Experts of a small language model.
Experts: 96 experts in each of 12 layers, 48 cubed ReLU neurons an expert.
Below are experts of layer 3 (counted from 0) of a mixture-of-experts language model. Rows are named router (the router's row for the expert), up (a neuron's input weights, with its number) and show model dimensions 64-127. Each number is 128 + 24 x the weight over its row's rms, rounded and kept within 0 to 255. Numbers have three digits each.
After each expert's rows: a language model's description of what the expert responds to. This comes from a sample of Wikipedia text that the model never trained on.

# expert 33
router:089156106145126097123152179140120093125169122116131104115155068134127131112147103151109118090131127130152099105136109094103118129103144097057119113164103110066116104157156158130144097145125098
up0:146130136120145105137123119120148125161116113106138127151152191145129098116122118181152142092157151109181140123123109128102118150149139096111137090122077106076161150104117098086132139141113155
up1:107123118166114131091100110129155112134140108141116089147154133109141110127148112106123135162105084140162130096114147167113083148126130149101110122084130134171121164136151126118152118126115142
up2:154128134127142157106115138105106168115116144123119160093116080112098125115158142112097117137131085120116142105149146163151138132126111107118136118076130115094146100179161117126165136155094087
up3:119124133139128128130150113159147135115141159128144131123118138126093125124124128133136143123095141144103151132103090178101148148078099111140125162161146128182102141128132088128133143079116057
up4:123108181144087118127110124122111090141106135115123103123157117121132149082124150127075116073081122101177182118114111163125136089120137133104156129128124178089134118138132163170156130092175137
up5:101076120145115105121138129142136141133156127168134094121138081136119111156129144061133114154120134150182118112124153112140133150077114131099146126126156135100147120134113148140138074142101124
up6:131162118192127122147127138108112121105133116123129118154141126135158115083117100109136147085150139121129134162122113080116110142154150154164091126170136137128141163138152114140142104082132080
up7:120126063119110140077097122128149108075160157136157136145154109155147133124120121101153110147096133165098132160176104108181110099114126121125119128166149090120105142095114144126131072097130166
up8:124086141101120143142158076137112127141125103141094165107123111110153132130095161115157158130122173145104116089165137129136096107132098108099158123108145114149132108109184150128117150061148080
up9:102135139104163119089114100150125126101114141137109165119081177084126106107153111147160166141151127124106127129152138140150184086124122154132102167082097131114126079127084137129120122157120131
up10:152115158114092108127141146103120109095100176137119085137150169135122157122109125177142115082106094132164090134148146083137122116134145120111105122132130144100114044141139121151103119124141118
up11:087130149172130135184123111124088134124133130105129170127094115139157134118077138122077117122138149173123104101145087157114105109078147154118131114116153154125106100112159121119147127062137134
up12:159152129122168122141133058144112171129120117108123126113134155131136089117087142132153127091161121114116134137137134153104066124130164118138146106114112158112143135156085118130132182128125145
up13:095142131116161088189135140144118123118168155116119147132108153141135089142091159126154118148102138129113125079148148102155123103103097146116121145107116118099138079114143123129146108099143150
up14:134084111131132134124134152165108146127116122143113127150110136132140104157168158132158095178162152128171128137112158127150104143095131119109109165112108097105103149084129147118130144158110162
What it handles: Line breaks ending sentences, list items and table rows before new sections, and heading markers such as === and ====, plus table separator rows.

# expert 5
router:100145087138175104095136135153149127114140098132114120155128075122145107142155130132116145175105107139160142156138106111110108148119116127102139135136098113120070160173152124131104087124166123
up0:131135107151096119123120090102137115118144124108109130142141133127090143158115148109107171106110105115128121164193115112150147136102140137131093134119117133099164152112115163138126143107121141
up1:182107148098146134128137138099119128150120123131110135160157117111109108094138178097097163117166102135120174149142144097143133127126098152202116132131110141115125131096131124132129156124151159
up2:152134157083168104115137166159137126120120109117167162150142169118110107134103073140135109150106107125103088153122113120144152134121161141145075138119128144158138087147160103103165105139170137
up3:129120118065112149102126115135114117106141114108156200130161151133107148126123134081088146186102129116132123124175093137128161124109133078130130167122099121088168082133140131125117094129133134
up4:164105100096087125118155121101146124138088142151172169151096153166140082116129156118116148131109146127105105117177139140115104172161137104116073177144107105104104093116128162130146138130138128
up5:150104141158130177139171124116152132130122129126190102094141144128162148123136132129162166137143117133106162124145157119136150122108107136106151138105129144064146110098129118107175069083102113
up6:148153192161138108137122104123161111126112103122097143149151092137119095146126136125122145090114094107169164112118143178170114107110114145101088161136104155120156112124162126091150106119128172
up7:140115145145140134115155086139150107137116138122154101113106158148104142074112118131111159120155107123120166166109117110123096120163083111136119128183129115182162090110100185113142142118105103
up8:124092132138124126065081136153116159113137122142123116130158141135085146098113165091163193155112142086118117107160079147096128118105144138127117137136116101142118157136138106150125132089091113
up9:122073112073155153077086137125111122112149130138125083156123098095169104100122096146159113119082133142137127134129154123146114133149122140127138138137168138110115113160196119195128107099149147
up10:166121121155175134085138157128112133101093102131119159138105128123117127124101133141095161097122122107149106180143118112088110159173152116097075110137115124133111105140096168140136106153101135
up11:144097136098084080093122128113100138154123144143127165146136161140101102132098127137084139180089091133099157115143104153122100140113104153135141154091129131116107189078145128100125120113099128
up12:151130165149140146079117125133142095130124127134135082114164131142089143105068116125179106123116105168146125143119155131134136139123187111174108141129129122149143145157137129140155127133127141
up13:158124111145128077152132122108134116085154158104145136117100152126174133125123133123106125131168145108129151133128161134127116129144142100157069145066138107096121161127111162131115125100112150
up14:123143158154143119110140096142135121143119125102088179120131120148128086145083105164141144118095140120116090131161122097119127158072093124097132173108135132125131097137144141125145078109131086
What it handles: Opening parentheses, quotation marks, brackets, superscript markup and heading signs, often before unit conversions or scare quotes, e.g. 703 m (2,306, "safe".

# expert 6
router:148113144156145136161174129157163147123094160128182096141110094157100120137135141172118110146139152139151140171120124113161136083166158146087123138132105096115087177134123119124135134114105124
up0:134118166119098065121151162095162082114097133068142101139155107073117088142156140134125114139145069089099133118102126150122123115084125184125135142153157134122113089101104137139142128110097114
up1:153139155140113161115104163133131122133153122137090122118060082139167097131181126139159094147140150178142123111111132149176086125112147114106139122086082152134143109113120141156163105147133111
up2:142151145101104126117149124151152119107082136156125164132120127155111103146124079128122102107119127106060083123174093079167139124080125164153108135166153145121106147162125142117116105165149109
up3:142112157118129119136130084172127129147146159100127112100136140128171100118138104131147149180110137092151153104160153156089078209159179110141102116151129145178089133144123127131125095147108131
up4:141118146186109158108123100100153120110163129114173100115108147140170157112094126130089150116078105174150144151131115154121149130125118156146160141163080138096129164155113116165122150081110111
up5:163115133134147111135093178081099117143184129113087132113132104101140172107135173128159144108123111113115150104113133162049115149129113127161152125153146146099070094133140118139162130136126124
up6:134129133138136150094110138114101147125083130125140103086146111130072130143141097104103147124123148138091153193050091128160117124157150118140133109150111077157125118094136137152108159145137124
up7:104153100153146149149144098186127124136169108096125161174151165079094115134128112118140137094107166104146158112140121139099105122155137174090156128093121117108147124158099116085138089106128131
up8:149138127100155171145127109105137170144124111094113168156198145120126125127103104089129134092132136125119089145164111174158099104154135165135102103111150117116167128144132135113142117170131158
up9:118124097148106134145061164074101110129181111128106115134139099100124187103133137117145131123151121104104158117113141140089155146113120117117111138160136138133099120139129202135148143145164104
up10:082110150114149125196105101150144139133109128147129093141153147128134124070143125109134145120060146103132147108097160145147114105136129092120121118123172149127178148100111129151114123082103144
up11:120149100154118161130134103139158153132136112117159148136151126146151151134086112160119130105095116099132113125133115117113173146088104091120148119073141123109068192120096122119145115072103138
up12:138111128130148128138085172097101152132168143119071152148134101127126173119133122129151130130141139105121137118121139132076146163142117096149125131148149173125100086146125165123148136150144112
up13:127136086147150118106130105103132113180076150152142137100144144184118118100170158108145125134121127153126128164102077115137169153141136100131156102129149135089121173147107118160089096131123119
up14:156165112149134094078132132096133131106129117099080150155180125161108108151127133097125155137129156106139102153106112160148164125162097144164120103133153136127095110142162136163110122116103112
What it handles: Pipe separators, table rule rows, heading equals signs and the line breaks after them, plus date dashes in lists.

# expert 44
router:140100096116110126125118070122126081113149163141154132079149137139156130134164144106127095181090138101137142099155140110143144117149098171141141133104117163163128103099128103145118101172124132
up0:112105152088131121129108127118155101115120087139131096101113169149143146103096181090150123156152107084118136167129156136101132127157137147110111132158164122123109126131128142145074144161147126
up1:108122129108157096127138119182097116142123140128122142157132136144113105121107135145173156124090101116090121129167150126159088120180168104133147135102155111151098101172136109113139103164140112
up2:122126126105123104108095115132114144138116143141162187116170135119096111091138140099121150132134171144154127128133101103123127096175086125131140093129129125113124105148106170115122149084127110
up3:135125195144087140143118117112113100168137155094082122134161113126110122135146134116114140170124141125109067155129125136156144156123080121116160109104125076134102097097139101185164193106121140
up4:166132135139103114139110109165147130123138139172146088078096134105138127129133167137159120086140125107099105093138117136158147129147149137141169155104128126097145120127130181149130123118152085
up5:065106087126130113116108135110120134145145126114129129076142121104110190144068117161148096126109128122158125111120136115145124127090173126145123110136139125138171111104088074089147132122123145
up6:138132117125104155135125137118129137150122161086151155163190135150125104120163152151149157140136094145135124169120120158111132127154126155138151125157141136100126117136138139153129082151127120
up7:168139089095129134112128133162140140116158130137111072147143161133112118121092149118151115131087086144088120107099126149091154139109151144119140120098134149127156140140124112119131131078122117
up8:104145118143139105109144150150133131105172144110149143096074107145124130096128143146132099089108114156140104115107120118148171151089105121114175105154132130163144107143123121147099097140117112
up9:141119154123130175141134104141154078156134112141131135148124156125149141142129122160166120134110107166147117141127160164160110138155130154111128139163094112149118122124126111130130134167143132
up10:123122119153140153108093104153111156133080101119177142105147128134149140149151188085134121108109131127117185136121107137134102129132152114121107142135139156125097144128100128091100079138074120
up11:152161132138137112098125108096146155147141137139122131137109131125129125115141114081106157105099106126144163085119152137143131088082112083138163095147091141134148114150111145106141124138085164
up12:168120146109140112120139111124147166113128139076117130086137129146108095116121142107173118096112102095123139161157115104124166166195119144157110145098154113141103170116103119148129163122146122
up13:116163183143144147084150113146108144152174150140146105123134109125122119135107132122167172120084081071094078090137169114144141143097140115133116127135129120155142094128149127169147123136098149
up14:136120111109083099149118117105134108098132127139117086145132182145158117121114125169146105110098086126140119114099147083107134118166119139114130154085153149107099086117164150119150160120100091
What it handles: Possessive pronouns and determiners before nouns, especially his, her, their, its, plus possessive 's, e.g. her debut, its opening weekend.

# expert 16
router:149142137174126089114126117121154123092146073092093128131144142093097117122145118152148144129082115153165163151143119111118116116090130143088111097105104123174168109121138110138160135164137115
up0:159153130144107150120140116109117159119099148125106117148127112115135103121110105122186138136063098108183080122160132176150132166144097133107117143139144155080133138131130129130115110111101127
up1:100195114088112129121148139158138054119122109143163121099149151158114107096129096108125127099099165157140143175190131132126160103104139111132117100099115126137126131121123119135117113120117139
up2:152139122153120111119108167143117106125180094194139144151150142123083132104173150137119127122126152122129114134127115143154130120160104134126117145140103157150112132125155086148117132142128119
up3:130142167128147110129081096118142089141115127104173172106178131128149129122150099115114131061138106142174129119100104131153150134097133143151169181149154128112149109125038100147112143140143112
up4:168121089132119107100126135114131143086141123127120163088163161105099138098130144119136160089121131162142184112109127144132105136106146110078120088142117132078132139121089151172108097111084151
up5:145100082163165130126156107131074138125128193141135093147129146105151167146130098132146110120132139192110105103115113121138129153117117155136109085129146128153157122102114170113129108168116138
up6:122141069107159109085146157120138109127142127139108110112083163138139110120150136134181161129073118119120145123146099109158148107136133125160105097125121132141144163110146143141142136142095130
up7:145116173166145136138118131141118169152133128126118097137148103084127156105113176141133104120142096165127144094112086076112090113141150114100134123166107101119155166126092105176154137140103118
up8:133141057118062173115164142168139148139143113128111084136117129102128143146122146085104097128120164107176086129135152147126199136099132145076124157138126142113135163110113128144141102115142148
up9:143149131126143139129121129165121173106131146167132111154131151126146134126139107127101102094126085162105082120108113107124109132141087101122174126172133122184159104119119115092111092111123138
up10:104133132134130129168150122121117183128092141099131100171126090086108128147142129139134131133136111098130166135155099102076132100087114120135138125163126135094157103105155142140159140137131092
up11:085099112144111132157136124109117171130110159113130120139113167111092116161148102123145152144143130173107128128165165156084118105106132119086077090098160133130135075114126115133146125100148142
up12:086119165165146132129074125105132153109091108123154120138176083114135134123103121122119122114124127132143119139166125162164081160166108146134151126146124130181120105128134140137101107118105145
up13:131117132118120139147184122117142135137138090119159101138093116133114126117112141154120122155087144126148116132136109104144119131137113160080138126139127133127132169105125153094143084188104059
up14:118146131148144109170095144142130160101085116149142125148125170121119104083127157146141123117096134125129135072137165133102139099128122124094142155078124145123152089137129175116151106102105122
What it handles: Markup and special characters such as ^{ in km^{2}, opening parentheses, coordinate letters, non-Latin bytes, and citation-needed fragments.

# expert 59
router:063102148103153122097118080165141130139180152150144094105161131148117105096113109107098146127122094124170113119112125114144125131144111080100106115103080132143148127094132128130101108118110132
up0:057132124153117169088091167160093104173168144119122118115099121110103136135151154144132114157139146148110142105174114096163153104155111142115140128112115104137165099166110106125142127191116151
up1:096112121108144139155167100137139138131122067120120131119144179125126126124081128115150138191113126131134123130111130155103140131170173084131133113146135145081103116103073109106125169138102119
up2:090140163162104102108160105163132138126135164157111124124108118151136099121111123155111128135113093128096138159185128112107121111164129114147136116126103101149126080135144122158147136152145128
up3:104156124094088096078106128133135128116097143088116081131138121151083144119157148100146123089146099126128105175162143107140126159122140169141115153113077100102137115138099147156108126143108130
up4:099114162105126129150136120114127110125133180133135099101149092120124148153125132156129165133164124128148153094096115157099125161142080161143082092153129130110172112111148150106105117090133099
up5:114147104105100095139150107134113134139118119114148162137134162088138116116099122142112142127098136097073192145130135114101141124130140102106130125125130163107127141133100105092092144118098115
up6:176090098169103135107114076125099177151163161128164146186151107146133119099165087120137145115117130150141096115110139126125109096163100120091134134096135127158151128105115120122157149122116112
up7:094130105161106140157122168177132147154128118128101082154160155147117120119154143122129149146118120163129167189161105131159123163152070143102091134134163147108117083135144118128134129133105124
up8:128147148145098113107148132175094158169108103105181132133102145163142152114120099098145097109125119129133102080171080143120084119127122073111168119134122136128149139106110101083135119125117118
up9:118124104140125152132146124150132133162101107195113073116155098131166132082155129114120138134139079136124150137102126103126117119165154147121108146092148161147124134107123123121134145086143084
up10:139109147106134092114148121102119127098163103100105142109172116150132117147048093153130121133140133139151128111154133135136102140116162113088096096129134113104113107111117092087137110099129148
up11:126163134127133122165124071103090145159105100148139155116151113116155083110117127114123146128125138179120172113146152112173131122136141120102146118149115107112146090144130130096108124112157155
up12:129110151112109132134127116138120139125173082154120086158111127140120128133107144134132143107152111148156128111133140151136105116129091115105139097162109145123193098168161118109126092093132108
up13:104125158101123153101132110105114112126129077143146138177112143115090133117111150127156134149115131128151171086124144076108104167111139179118159130156105118096156070139126117127128130101094111
up14:097136126115109108142104135173170142145127129136080121147099093144154108156151134104107086109148154117123162159135121133134110125152107119166096116081132132135139071118153156190120139128069121
What it handles: Indefinite articles and quantifiers like a, an, any, several, some after prepositions such as in, of, with, e.g. in a related field.

# expert 62
router:127157122094128143118135119149122151096148100090143077134140148121116110138177119096087119124187114115131123142123123129148156171117146106105138116105174084143148143101054113099163125100117124
up0:134097109140106149129154127118092156134094155128141144161109163101129124123118090152126093123144162141081101127134138118133142075123104142132171135132146126137132123123138147157142070094122119
up1:175138129128111136165136102086084143106136099106103119091161139149149120084128115101148157084146118128148156134123137119135115137140139143140117141170134090136189152096131104098101164134143113
up2:139148129128135142105122108133105102168123133097095144144092075171165116144105120188113160171096130101145132150116136107131121167152134163109122116131086124152124143066130092097148117123086119
up3:145099129129132169141113101158123164138122101148120088141134136082143095178117090176150083154102104114119165132113135134132123114149097143131141121148113137085140171146150136123082163105108144
up4:153121117132139148150137125121103162116109143084126131138109184110122139119128107085123133104142130093120145107116148115125104118100130152125155129115138121169128083054131136101141116105127124
up5:099140136105131068138095141111178089049150098103095121084140127182117123117126174129121134125108113162112133137143122144143104142122130151121085140122129114136163154149062121114100098128152158
up6:117126152112139149121042107149102097107114155115093138137110135137141098092135132079127111126108104148136123109117143088112076167148111115104114123155154102167123138108147131129138152129121147
up7:136137124101111136124148136138090140143114137116169117130135139158148101155137122152098111130111115144109167113148157114158101137159126111121072127140126117114149194115108117151077170159103129
up8:120171075093095122122123095100113097156124156120119157174157104122151129120113161138121139139118147128137104106118111139130101177123057090103140168096132107111175107135111140120125136133138100
up9:133117159118130102174142104144154108137138139093156154134134113143140088108131123183134111153113091103103127129095143124117091122113127141111122187140140139110108158146118117089142149133101086
up10:143105115129114173165163138137120103103105105124132112117134112164093110186124171140148113155171113092139102109088126105172127101113094143118155136130100119121116161099131124130145146145119112
up11:148121127118104031144120125087127144146133152133085184107141143117095133087139091101147126110145114108077109117108149124155160108125123137131153146100092126106120127118106095119138141133087121
up12:163130129117132107128133177111091107123109111055158121149123150102092076149121119102159150115108161090092104100089141091145133118147115153105129138079102088098138116082139134130159112132109139
up13:108176166092106137126112095139164135125147122127145144096104104142096187121122129112104081103130114116134148156140149116152160138100163145116144116164106139108157135105097096143117172093122157
up14:164080125101126113163163138161090113106129109129149112115136152117129091140147132130149107145110125118151127115124119144143065153114134124142104133114132106113083119105117144122101121111106132
What it handles: Prepositions, mainly in, on, during, opening time or place phrases after verbs like released, published, won, e.g. released in November.

# expert 31
router:123093123139145129162145124160137119115106162113179110102108136115107118096115128069140118132159105133100152115121175109148151111091125110140154097122137091138135154111131097106144149087116092
up0:166119126122124142133130135145097151141116165128154134119140145157107129129087105138127098152147143140147143124096093125177159130119145142125171131113168153161153154141123086111144112116097086
up1:088090119169133131169115140147185148160169160123109144160099137110140159126108143072132086077153137156127164120131159113159135156136081109128160108201112135114129155108122099138132142153134116
up2:100196135172151104106124119103083105127081121112155158152163100129146112125123116151090120158162129080076137136179120105128122125113136131127131094091101098093134152130117110147111092096156133
up3:172161171139113129127169147090138138144121139148096109091126138173099112123109125111121153170177142127179111112139150117111134121108109126164158130106130091142092125145127157094148136123078152
up4:163102153160131136135126130101133122113152099097135153078110168168120155157151165104116119111133117131123177105148130089140135122094142134118071126060116105143129133099108120156136148127149078
up5:159110167112146153111128133135158135118097167098068138178137127087083141121141112119101109098139093093129150092112133124142138128152158107162177163161097135108158135180136118142106146112120122
up6:141106128069148100155130138083120101124121147112114117095119135122173123131124145114147118146138128130088134110156125108163105100132126066138154123143165137126087127148098111142102106077132129
up7:110105136154137130092131150140122140152131163183108095103125127110107144137110127093152127138157113146146105075133121172130123145142164129107187144147153120119144147108133163124105123069180125
up8:176139084114107125131170131169121136101130133149144162104113157121117146127168122151127147134107178147154144132114103165134129100115192121137142157127116083133102107151102134126130167143163134
up9:084100108130144118109161117133120112150117160141094111131112102192143089153115179170139116146163126127112144169102110159141132185134142125170153105114134110142127157114117120128125118163110098
up10:131134106127121115097075113149148137153197136169160120131129174116110108089108156108155102115110124112116151126140153114139142166159153115100121140115106147112106121109131156149110141116117088
up11:077124153186132133100127129156144140139105098126171133134133130122138134093138115140096131179163170097126150145161120149089118139097123111129119117110160125107127118123164117146125111074133101
up12:134110164196176117147121113168107099129144098161123143139121138116096124123114100104090128140122099124096166118168121178162149117146128106121137125162121103122099132121176168098081151129116128
up13:119139141112145123110124126122112092112145099103089104138100100137087072135112100129135125151129126144107124135109147105106136094120123117145157111155123147135145194082134123121078131135117161
up14:135141111112153124187138174099087091111099141114143093140138164157136107167159117124096118153143145141126127112141108072158142148144158124135140088153094148115171135069123121137112110114181086
What it handles: Ordinals and the before album, single or film nouns in music and film lead sentences, e.g. the first, second, is the fourth.

# expert 55
router:132125108101103165145161086157165107109119121122150130141137143113119099119123128102134114165145097150111146148124143121143120155102160122125147118199152106126100178102122126106076103163114086
up0:131100121111125106121137130130136111133118126085121072125140149118103133106130157141155116107138100124131167159110098087136108116119133127158110098160145104097140146146092155164120121140160117
up1:151136192115142174126134127117155080127139104142171145135123076163094124128168111146145122112151163138124110141109152155151118139120128095119127108135110118092113141128118069134162117144140107
up2:191140145117111105090123112127146135108129121143127091103153136088105127130115139122113139165099112137120143171095131130135124150142108119120128131142145118172102132119094156097162142168108133
up3:136140097103100072183147117066139169119100117124151127157123157131120127109101132165114110134121114111110092147125110107128154171122131175149141147133107088110123109134137160140119089129136155
up4:132093154139103124124122113139111091112136157111080136144127117141151146125090144122090146126129126140165104087133120153160092129105148178132091155159126106106128148131103123162135095180156120
up5:082124177124131109114133108187153130121110094104164114123143129101147126121063135133124171156127128125111147120099123142090127129171116113149130095108171149115136095121169145122163146186177142
up6:128168133133133132140165127132148109149081108090153143134125105140077159130093135152171134161158135127125130136104131137110161119124119119127171150162139103127104115144144115124145148105102138
up7:114138106098129138102125134113172121147122085133132092168155153097133102157124114146159124110125128113131167126135180107165145106095103130125126115124155136114173169153126154147118106148113140
up8:170127122102136164132095148148114138115124117140157118114109132140153155130123108140127093146175125153140123119148104081133171146144124135122168129155121117150104156147136099130090103074104129
up9:113121133130142123133134157117133142143187112153174081129146144114112119124166123150131100127140184154103136138123150092144091155126131141139149146114115133129131178107116131139109150123165137
up10:116101123100152162161151148135150161134142096104203134121179106100120141144102096173146107083117173169116141123115165133165144114098111119117170127119112081105138159111104136104111134112143114
up11:147083151139146125108147122163137126102116135107180124126113147138143134162110123094110136148126096112107138179121150115132090116122139150063131112160088137153159087115162154133120147149140145
up12:134165137087125145112124114142098123156158092116105125133131126163074137132091103153090118138152111122127148086181164096156137119063126130126105136111133148130151175155117103133108114115147148
up13:097149138130094134146100133174148115120134092111137070100145116162138081120062109136112086102106101149183134125124111138110106126120116106164090105128127133170120157178128130104168161135109152
up14:111162120182109114149166099122175106123092117113153120135131114134122108114114142145155132103128129158068159158111152098099121105154153109152109147147142102124106123153136167127085107119173123
What it handles: Words inside quoted song, album and work titles, especially function words and endings, e.g. Gimme Some More, Love, You, Best.

# expert 35
router:106116137106150111119090112153133114154128148159116113109105152117127144111180127100127126125153093104110140097141139144103142103136169123129155167109134121160132148129063089145137106130089122
up0:150109122124133100167099119152114141116086116172129122087129128165075138142136161127137150140096103146110108125100130120158104115138106164145122179119092136139102144183113099096113108107127149
up1:114137124124137106129137150152126151131101129136137096121143113131149128109198158117101138132139143200096139155129118128140141138157139150080097106104117119133137137133103111113120115134138148
up2:129130129120173126156078146113148091091107095160177093094125113131065114146100119112136161136173116123106117114153132149137147143120118165100148104123112119130100137134115128148176106099115118
up3:126132122114110134137174100124127152140118128093118108140168212142088142127120161117098121115098074119172096133102147109121137160065139126118104157114138116133158094107129133100136127082167096
up4:139089138122149139132118075131176136158117125145101101088122129146133134131158132136152180124127137165124170115134102185189094082150104122134138129165128140124104099147135145153104108097131107
up5:145127156121150149103084115207083136147104132121155152093121103126112090133130072128160127074106119102142108111150119129190145111156142094146134103144115126098151134126119147146156151137107087
up6:072175142156082114128102093111118090123128119103136150121097127159098140153107146131119157156122131111145093103129098125109103124122110113096162122108152130161111143132103134118157113128081151
up7:141138116117104139098086099144079112110104105164165109118107140117117098076128119151143110101134159136110129109137139137126120115137096179136131117122116097138154127141137131158198149123111142
up8:112065133164155130077106118143162161126108130192139142114126132129124115111192096137114143097127131109100123125098138115145131149173137119118149130133108141107151094119130156148127135112140116
up9:149148112156170139137117148134112110068146102137176097159125140146168141158129111156133108116142127092150145121127149145122121094103124146103115156095151149146108138142135140146138144110096145
up10:079092091163139102135123111119127089135139104140130087132135096182116116147114156096165108154076101104137142118128120078119107097085134097118129118124090158120173135109092110171142138111131088
up11:165115097122078145129158106111135093117105110117117131100155114119122129146136145084137104085142094075099099132129109100105130161131124148143088116133112084142119142111118105190151077142142164
up12:129149125116128156150162112139155097125169101096111118162141150152131160125104129102110084180109077140103123144129103101123128132164115135076137138152144113156125107087138123155124180125108114
up13:141124105119126127137093099114136126108165115134156110102101128145142134159086112158145148152162105122107131096086105087165154112102135161163113150127148111124121109125148154138126125096137197
up14:181103175114159137159121170105098139136102109145160083109146102125133137076138106113114140163144130142136115108145167087166172113107127145132125111115110081126102095107100087127133117122125152
What it handles: The word the and other determiners like its, their, this, each, usually after a preposition or sentence start, e.g. in the family.

# expert 39
router:082137122104176148138139142114114141139150128164149132080127120143103133091168153088103086117173115122088170108131133155084151111086134121110154160134158117156116154113119144113105134093098113
up0:099146132124161140093085124097127126095136103155135117110148104129122119149157078127094175142120125145128162093151169125178110098113150126086173114133138137132067116149106118151099128157146127
up1:138117141123154150135151150118094154122171146117121125100110103146139108137119108093109150090129179162175117113114100163083121097130116175096087100121133082133137191141120119135103158154072145
up2:135138143122144174128167093116159123104143132151156125080117100172132132142124173145133137135132168121090127064164135127143148144159141121129124124131129147074108084134103050095079104121141134
up3:122160160101126093197061171131111135115132125131138090144102133109121097133167152164135159136121110159116142125152111167121140118111160131155160144173137128150125173116149126103151101130139121
up4:110145103118127152151162114103146095120101112148163114109126125155187139125149116149116095148179120134076105153095135142138142140176140104153114185105170155157154112129129131138114145118125138
up5:117158105084142143104131133094148163159150146130135121159113160141107146104117157121134109130119099123095133126142134095132163149073104145112081082139136146135136153118104146142162173121079146
up6:102125117092113142102085136127152147154098122132142120154154168127116120098170096136112146148096144096149148140115117088101082130097178144130109108122101161103130105123106128144129140125117158
up7:101055138100122136140156146092165152094201117129152156067137157127132133179093121148129108115127118154137111108114116145122160122115105105100130148159160116151131158153155122160106108137144136
up8:108124093104173134117116158107115106148153119153147162123099112154178095140123136062153118114156131146144117129118105127099135115140122168162160178123136106124124109117115081158121119138154156
up9:116120097145121136128075155163178139146100091155096132113160158103096161136121185101148144124119132104110128132111076130136152153125120150130103139103094109120147143105146142118148134130144090
up10:087095122115130166138124091107126158152179112143119125113106097099157117120090109160123139146172132138138086146103098121116115151095178133141091144104115124121127120095138084120169129096119149
up11:095137144116090130123077124104167135121138126147148164148126113110155125112110136179148102169107122148142149153158093134122144166127117149099097129108101120119157153106148094112110130124135113
up12:124171158117126123146149125150092146142119134138115098135109156134097136131184130102124108106170100128145126136132156133122128135132157131143117088092124155082154164124162134133133125097115147
up13:127111156155117118153124109154095129093177133146158108136127116131103108140091127196149106119155122124096117082108134123171110104132142097156121105136139162103124167141095126112157122101119073
up14:092102164155125121106156120132187161124149119110143168137149107155135166139100140091099128132101131144081138121140135173163133124130143134144132131114085105083134149111165079087111146135118114
What it handles: Connectives and adjectives in running prose: and, commas, than, almost, large, central, plus adverb endings like -ly and -ially in roughly, inherently.

# expert 30
router:078092162095140176115130111118113101099126145127124140131110124097135103102148119139111150141149075116107105170139159123107129167121167145117113139110150125123090117143122150112100098093129092
up0:105132137104084118106127167132122130132092093141127141130121122147124145097123098131147144135125105189147093128146110117137126140141123174104148101222118150166145142166130102128106129123114139
up1:122108117159092138142116087150101112164122118100102125152122116161106105124097123121133145087127107133072117139100168101113161138147101157089103123160149165119125128131158103144137107130092114
up2:150145078088103096116154096128134091132177186115137096151120139146126119129129168131155128153185148132142149131132130100147147166093118116104138133135149121123143131123145160119118109121088132
up3:119120155130125137139112136111126073112157140128159102148117147146144088140130151143161139110118173132152143156104162140149118130174136119119142107154128102115148098139120111164124180153161132
up4:133150105112124145141097101087125063109124131145103106110124124163125088118146156106189139196107134153102133164147133105136169134119149134151171109132131157144113157124149109163115168174097066
up5:121132163160155089130095080109148127128120158115128157082137138106185112137116140158099124118108140167163110102110137113157130184143100107102167108144139062141113102120087129157095103125137167
up6:118168091141123171081124122105109107082109169135125121125085107156144103113105141144139104128175080125130184181132143180089109138082140116102146115142136137118143102161130139133126099155158131
up7:127107122126044141140081115086157125126114134122153145155141140150133168133136121115129100098135123140118100130106159125113121140142127114105124112076153078133105106129061143122105094128148078
up8:140067158123134106143152107137125088110147155111132155087118147132110105100152137142153111109138094121111158117115147110117164117141106126105134096162134135149150098087122158117144137131112105
up9:103116147129125134142084125120106147132127131148119154139126108146122122135110133084118166113100119082155168144094134117140142140150133097119144146128139127115150147128096120164103122091109133
up10:107156146152127154114146136137097125122101167102081166176164117106120150167122173163148150139110120162109138142107138109153097137103145123108114094120162101105159132147101154155100119151113150
up11:087134130157138110137100080091145125128125139123161164119110165105160163109111078098112111155110115165151135057090077147155104135129124099157127155108111106129146142142105141117131134135146135
up12:109161118135120101136136144129107102132144163156115111155141167129106121163097093141141135149153152122093077116114144135122138169110129174138142130107152091132116164162142126085136112105133118
up13:094158124145098163143102110114145130113112144088155137136108164154147166119166103146134103158104144125116163093101163139095102116102169125150130085103095117129127144152148112154115117120135165
up14:120103142128155082137144148103149193136097124075145129095129107117160134107123122123082142107107125168121154165147152097138100137134134185149135143125122113106113166085132148128111116156106189
What it handles: Prepositions and commas in place and institution names, such as Borough of, city of, from, near, in the city.